config = dict(
    experts_per_token=3,
    d_expert=128,
    moe_layers=[1, 2, 3, 4, 5, 6, 7, 8, 9],
    router_score='softmax',
    routed_scale=1.73,
    n_groups=8,
    groups_per_token=2,
    vocab_size=18150,
    beta1=0.95,
    grad_clip=1.0,
    train_tokens=631700000,
    steps=6690,
)
Below are experts of layer 3 (counted from 0) of a mixture-of-experts language model. Rows are named router (the router's row for the expert), down (a neuron's output weights, with its number) and show model dimensions 0-255. Each number is 500 + 40 x the weight over its row's rms, rounded and kept within 0 to 999. Numbers have three digits each.
After each expert's rows: a language model's description of what the expert responds to. This comes from a sample of Wikipedia text that the model never trained on.

# expert 5
router:469507516529501499450489484473552493481503505532542521520507550494451436496471470455470431525512565469532477501555492565544581462515543423456431530535466552520535543529551476486464584519462522479512492473493541499495498532468577478550496450526573499459531521467500467500506489512493454603465490495430524422543475568406536524569517430501572530494507456513538465562517492494527486546484470456537468478486450484467531491486459472523529540489512445437511511516481590508406530536535478548563522526461452490552509546557518510468464493469403558491503532518496462489484523571502443538446548422482536507493492509473524451514473542511529505450430476515484563485388532457509417443587445532540438571431509564515474479481555535520456536444483449496520529516504433460486524569472484
down0:431462459485483494491504478444488484528561471541527530506424450480580499459493531494419546563492535567471498542502553471496471465527522500505483515508524551432489481536517554521550484571466457478458454609476460541470522510549543538509497519437445512448432538456546512518465537467509507470533527504559523470460489552493548552483462513471524524490442528472556485474492460450467528543433513599492516476423485533518491476513525514574398455509528524498471528600488481441485522477490464462550490532498543502508485479541509445482529558459506528485493542423500540511471517564535527409499435470513560557558527499469492469495478536490489519525526575478505556450517492513507542534468455450464471568487436497513562513568547485450470430399581473465442476457543436513524453412503579
It responds to: Line-ending and row-starting tokens in wiki tables, such as trailing pipe-newlines, separator rows |---|---|, leading pipes, and first-cell numbers.

# expert 62
router:435491554516485481493570539563540494466523504484540501576532508559480542444485484525482501466543455471537498517440564575557517449408521519512483532419516532548505439493475445506523418541536488491449453520494457512488508492500469411427514498428486515538501599559530529544448538425523489464479472494469462480499483483478528540516530516447439577563467524444508503501515466527525570594489491501573423544442467511462488471445436442474523513565542438489488472508452505487542476468475544571525501568448475487515544533474511549528445498500486470473489499579483484437499518429451495543489492580545496515484512513491503413480541562573457476481487485484511492543543445516534471523507509549461424438544481458409502489524511546494501442491479522464486561528577435522468478562540454
down0:491502544512427547496500566464485485444506525493543479566512495447432532501482488566509446495440492514453564539573491541560592523484441478602523445521518559455488502459454511512534513518502474520449464462549496529459504545548536465501511468447444456587582408463503468450510541503519498516474473462555520424494467523478494551505528510512540597509530475509475475474456470459444481477522502486524475521475484433455525541536413470466442470543535550478433615523507486449479542523478533468525421498570480512509534518486461492449524581502445546469514464453527510484518505525463494465544444504511504455576556498564445479519559510499583574551496494431504423496440508490529494502530508522508483540513491535502542513506459469503473542480502497490481471388440563522570471552507425
It responds to: Wiki heading markers == and === after paragraph breaks, the paragraph-ending breaks themselves, and first words of new sections.

# expert 38
router:496421551542524559488435475482522524498506472504419521475530492475553502535533520493480519523531464529489468497537590474507489511518482457474515445445523511444510509540547549511498508421493542551533458543569546500407442504512509614536475483488464457480444555501487472482504508418472534480529602514527509503453537487533527490504505526536558546423553508490594530592546609464576419485487491436508442500517524491472494519500542523469516464425512520501507519489560477489528474534499478466470477445464501548473517551552525520579419523519562493465475422525562524449441475533490476412522525559498471462419590455494478498506507484389539549471457496509500469452503472482495485450497486417520534491529509435495429490489509448435523514531508478494471495560506526464500429524438488
down0:553526486479510472497465546506488487488564492468484435486486494461547496493473514542488462523549519557505509450588518553474560581452517493495475471402523540632540472571449426495459517525504550500418459514472536479490489491546486417563494430492525496408430469488450501512531486506464451482480445484536571497479542529535459481535459506494525525428461498546511459465551549514478497442604486544477540521498530558448474526478560489529500483510483459519491521516428463577498500568508507517502508464553467544504532505433468467510437520523522511461448544620505486553525484526548445443482547478505439533450494580514412491522475476455527544520466463449527508466485492516494496549540547451517513470523419498526477502481599530510566562514482525504481534461483539478429433426542505
It responds to: Later words in proper names of awards, championships, leagues and bodies, such as International Olympic, Tennis Championships, Premier's Handicap.

# expert 57
router:497537563486448552534514467535496522450493526452488437490498471471553482554570537479498436530564518501495439488518420472498535535484484425496475527490467476482516489608560503523467458429472573558471500489487486485438533495560542544543519479494533466501493527589501566501420435482455493457440557444494459449460520471515557445407554432528529532489502496529494475485457523470458430488527477514508516477521542509511460589546505528482545483558486519497422526565481469493526521521483533496549437573496489470480539532508479541483525534540534517480475548533461427581496482497517499558483488518486581437503503412514600537579546504509494453534518547473454463508492567553515409479504457506554528525401469486522417569515477537416493546527540475541510505484500464464454460469505520
down0:521463421538529527557515484522489579494608471498534463477546525487523542529476521485460489436478553551507478488526506551462568436487524546487475488513542513576456524501490535513573447547565562535505478527510510518441497480532474472448517538531473567512529519512408481525530510454472529535559526477491487540534520542518476477501501518506555512503474510506415497538470537460456534460469427567446472454561449564419542457496506481510607513484458448530501439464483494517519495539571469514521516542528480521475469575493540485521513502526427542567534496469557559465494427531510458457474541541530457432564496422450451439443476490433539402530487418485480540509478476511505497446474556459434453472481493443479519487527457511572547543433466486483507480519538474391551497484455462
It responds to: First names and place-name openings, often in sports tables or lists, such as Chris, Austin, Joe, Los, San, York.

# expert 59
router:468486483573526449497510519453525464510542502468501510494539528509466561502461540497527498414440526537556510505476510500515503547482471492518514486500544550484483483474560568403505478546540484485534459571528536548496557506548482431470547536515504437533449479482441475465527526498482437391466477445484488510451457444479499470553550565467396504514587528483529545567523560546513482520511527525526484525431470440464463467506629475507448499548472498599511537459450443486540416479504477478478548518446436488563483524549498507446552521552522529448479481426533518455423458505501562481509506488476444453467502479463446499487503548508498527552564475558531441531528553512481562527488509557469490441593454442491548438515527478548436490485476479479577500507522477543459492492545453
down0:489546501484487458488484434501534474471491411495424467479433496488442519508519529508435444520479549522473473503515460500492520493534488530446472534453548546448440484552579530578580555467550456495495444514511531531513467551452494569527553419541474564506510561489525466437512463497570418507468561490522512486526533520466486507434514481545411513609519506556474532514483483483511598514416447539493538547520478472516531442421491502453484520520547484548552435488431534520500511580473493460486485497572541502571507480437519550484536482531518509504482533403511514492468487467562529465409458497460422480426545488548601517474513478505462538513540537504493399526460496531482504489505520472499554535479507504490459531454514511495517489478494458505460544555458600572490488508517504
It responds to: Suffixes forming adjectives and nouns in technical or academic prose, such as -ative, -ological, -ive, -able, plus topic words like energy, acid, disease.

# expert 30
router:453498499479510466527426428552469554421505455468477528497480530506525572547495517564476489510508572490529414564501497497491421521483453452473534559468472475492568458576570496543468501452512550519573548543472554435474556507539565537553467520475493488553478402538482439538470487553492453424507546425488446477542496505561438515482517443511498504454539468570463479478466488520462522453520453415571484498484547562490495525539479498480462453484537487515431534501431459488510481508500490427533449561535519482554503509463450462452504512527564506452486462537469551554514528513511493505512435428545501482575521502552511491554477499496515506522555519555420511518501490493533488470503461420491627520475548554555452530472576479520498443575533455504533480558508486469518504486526535
down1:412484582493488516487507491464499538493501500493480498534538480516444551568466465500491582569510480538438524514420504395484503384468515570510491491490528463467478476491518569580487473529451470538526527550549521506522513480567454503499495493491472430478502504541504412520468568500485481420428485509523484459611470463485541534513518582544498544526485512578507510551507447521426492544497434528435476520463446519557490604559509454553449522467478471585441572542546487465514514504475528560450461514494526523515493568487467484515557542520497486453457462483524564474431505520478538462542484550498508491624482431494520454559488463512459491497473447519545528528522540470485512473453468502463472561483494509539468494517521486540501498525476491426478486444429517490466462547416509
It responds to: Given names and name-ending pieces, such as Robert, William, Maria, and endings like -ina, -ith, -iya in female or Latinized names.

# expert 11
router:471486498537529479450514438525541520525502538519522414524483517447505449412460508522571503514506546527497513482462567530504531516504574395518447508507480511450477423562486486461471525555533548473456493496455474538539541520501457487560460508541539559463487522507478509476460470471537510540563532500478474464506436516443481545512480491440543387462449469501531514501459525579527476425579450492530541566469518491509574476528489485465508422548437456580534481497475491558527558473542499517562439582499504510526500468475386446414551548483515493529441474604481402465480482486515475486531483556513502524482462504549504510568559471520509452474464505456497464507450481541487501437593492461475498471411459567491503503522470532538566518538493482540539478490533532578524504517498477
down0:516457435543495457548495423502497459426542522546504493444499554468562503539519464469510511502510467578516518518504518507514549524468494423528472547481504455559510524558423497495527501499567530532441543479510487509533561554525516500479436553457484502510469507538490475530471587464458500509485531501580427457434491515560447548458551524486555551533479496421490522459514495525476506529442537514492569543534577434548459454517568485563520470418482527451521567576432526449506476567509439577446533418443513488509573527496500491575528497466593544465492515510508483571522455477532521555549482422497541407557482476473503476488557506485498474522474509431491473528560480535513511510467435527489513511498420395468454464482520450471489483471450475468548487503504477494484473472498417
It responds to: Punctuation and field labels in infobox-style lists, such as colons, dashes, double newlines before section headers, and Website, Spouse, Phylum, Binomial.

# expert 23
router:482532553516477467510470515587489553491526494463534489548420513499475459485576486551443422494562488474459504546532528532504524471501493488498474541482496542523519477497529534463467481442457507461450441545510453526483487463507544495579481537565497460446474474503451465493503541506455478481443541501468517435490538514466502513523494579540481459546536490441409467539507541466522455549464510534559479522579579446499508507517475542487491420503521543586496549517479570556541478492494531456512474473431487461487565512449517495499460552593584527455479476553434451526496419474538501475500448509544588472560526567540485493517484543515467504567501526518478489514500507520536519499433438498550513459466587410484432406475507482363497552477504464510492565476544459489487467562530547
down1:476478538439532476511499427497549539466584486513457483493471481469466517459484531503517515463534503556504452523511491561418466537475509487520534439523487468501582517570521471502538394481582489466525487507510451476525499495495563489492438500496524493451480506480555528518494528507560452463546541444577498483544490496437492564472557566447596453563502495465568505500526444459564407569444457526508481546462498512536551539461497447552439501505522444453492522584468579496587416438503481505436483527496535552586512497528528465503457497546517497489455505459463442540525546502431470564521485480471496535439510431501492547559508421547506549525457487526516440443511451520495487496511459445489523475477458440538500433524494535494517555397498569507482506508502487539568500550490453
It responds to: First letters or pieces of capitalized titles and proper names, often after an opening quote, such as "A-w-akening", The Simpsons, My, Your.

# expert 10
router:473487486448520468420505483506493545514470527542580522525589604494527439421545549587500519504556450501546512495485472436514516460484537511509439510469485454478506495475458485515517521571469532480510574534487537529520511558455524470503452495499518452505453535462524511539546462498431486577487465486542461477453446459534476575591525521524492446466548449548489434575513551578446524486574485492488509527511454490454596408539493438518582503562494494499489515482528518421525497450478477512489534461507541475505570521559461476462451553453496512536490489550535561465435417446486513471499487503478459552494497525543458513431445535461518500447453526447456461475414472557504449480518519426435485440478524476518533534554505494537468468553522502469519506521504452528506457495402481
down0:529433459514484474521475522552523541585414510551526552483464514544494455489454520456525507450551465550455472553409486452526590450544602482483530552456393541471477550515529494472491473507518592536504447508451556491532470539440566419510513501448484469439497544441493512472498487502525536485502497484479481485449488455483515467552528513479535509527428502538505528573464532504510523515494569414526535539550510566454517469492452569417570534525460449518522528448475551361507461545494468517490511468511548538519481547513495522439539481509503524515457447520494490494501471535540502506485473483522517497480510580579471488464526514514479523454587542423524470479488477438494486521530473482359503552572479484512492477523436515507520586538468450494509487494485492520472477553467489
It responds to: Line-initial dashes and field labels in infobox-style bullet lists, such as Area, Population, Genus, Spouse, Coordinates, usually before a colon.

# expert 2
router:473540524527558514506512434525496521553517465516430474385506419471533533457514549508569591476465529535522496529510502446407522541498503477424466453530486485402570488531475479529501580481481542518415480418495487445470424490595424588466473580479529525511561498558516504519434544498545532564548546491530523497528456467502412460467462496514527549550483510510482485460458515492509487519536525495431506499474538492507519515571467543492536489507466427462549531540560536495523579530512558516440451469523483533446427477487519559582547500550469456516516558456490428462551463482536466478483494576514433477499494517535516492535562487492512504458500472467508572478498460421520448423509523483505479469521411499463476537513469506529524538537534472507481472480511459493518550519472470
down0:513490527520487514442479462580539500512427456482435553401516536475573443452493501449491450515502553503477550499526554511440503464530513539473470616477471480470508472527549494530510490455482534542480489509518545549484549440481443516478462452585558508554498516473552582468543482514489545573494501437484499467444539541487522518467529483571497454576501485538500528445503483512537530513522445504491507461513501510471490649546531532450530470483526563511490497521551450506476582485460418505450406475586499520556543516503528460465549463509452459542530495541531500554553489448524459465455551542475513484536506508497467459476543479496477520555489420486487464468504486515457505502552524556505539419429475495566498432505502479482515541547506449411474442489470524472536401436511460
It responds to: Function words and verbs in sentences about a person's career, such as was named, plays for, elected a member of the.

# expert 17
router:499531494538519481492449537469447527537476517445546463521514501572426551446519504514498474432457527405531462487461454507513452508518503457505475497471480523540460445457532527482500528534500545499525508582516473538452570534541498458476500518456409464486429513475493497509500552472510514404480475520490473459507525485529500523533509609547413524479543485453466504548558558453556509566579480474557438515507528455536554478496593491475549519536563480611579499524426456474522504463476484533494470438438479462487576488486524506531463499459535483418547432506486531467497522457549525505559476506480463496401554538460443511496481587534489523498551520548478500554517543501513495535418432506537500502524456497520486523499574539460445468519531458440550527475574494458428445541528496
down1:572534519481554542449514441496494538510499481453458504553461533518392440479502528505489456523470510524524487473485456466435459481481430532499465512537557530503494562500528494478381564517507543494542505443415539526495555556473480561490503531455473423550495466529476517477502532519500458494551501510423500526508504506524559553497432526507443483460496493547500533418515498510430524494531462452488454513479502436524426462545375505509559485541460515456534540496521421502559470579502443484501529491480549527552501534460445539544533541470472501561455467456553556454505524491463483483393480561528515446506531457467547506545453542551484495528480524584495494590569501465521468563476549480546448447494521512557517531500506535447545483550532486491516514514500441556497442408503561
It responds to: Capitalized words or word pieces opening a paragraph or heading, often military or naval text, such as Battle, Tropical, Capt-ured, Reg-imental.

# expert 46
router:508441501550518519475512531431460529477442459503493504513547501537556548537456516526448508510459516586485466486508487467490473535573428516563558519452481451433465505519471486553488477448464546514478552571467496447537481439512507541436425473480554513606496566516539535482468467531467535501487507420495537500519525495546468500536428472517476417432540474473573464448543493584496493483485448512490491487452546535591489519480471516442484525534427575407414460521510534454547535538500490517583408494512567510572459496457449506539555488475494463503492521541492526477556478506531525545497489419443529506484464509520512573565474504465508468458499557478509504482557482538511523501477508450550494496453542493575471513442474509457546423569491467545427461519492510513513435428537469
down0:543547398511411496457482561492460566510488430524534521494586440501479511524490456536466533535471519473471515518486479477490538503507465481496477446519539510490458441572514573497408478507443468454452512583496444561458523534413481505508505433524541518486493473489505517497496557537496533459537473549528519467517483610471531440553520497493535581521529506492464579411402560447516422518527451477486545543505470461493519552587552466546513482440489532526483484559549543503446464523483543495514521461529504529495495508453504465455515550541472519487543527539468497527458502409524507560490453570478457476523494531524514444455530501501520575452424483453532566484520464485511465524430439470553458502435507474474486489482545471492462516529437490589564509460515485606486502542524493
It responds to: Place words in geographic text: County, South, Creek, River, California, and the comma after a county before the state name.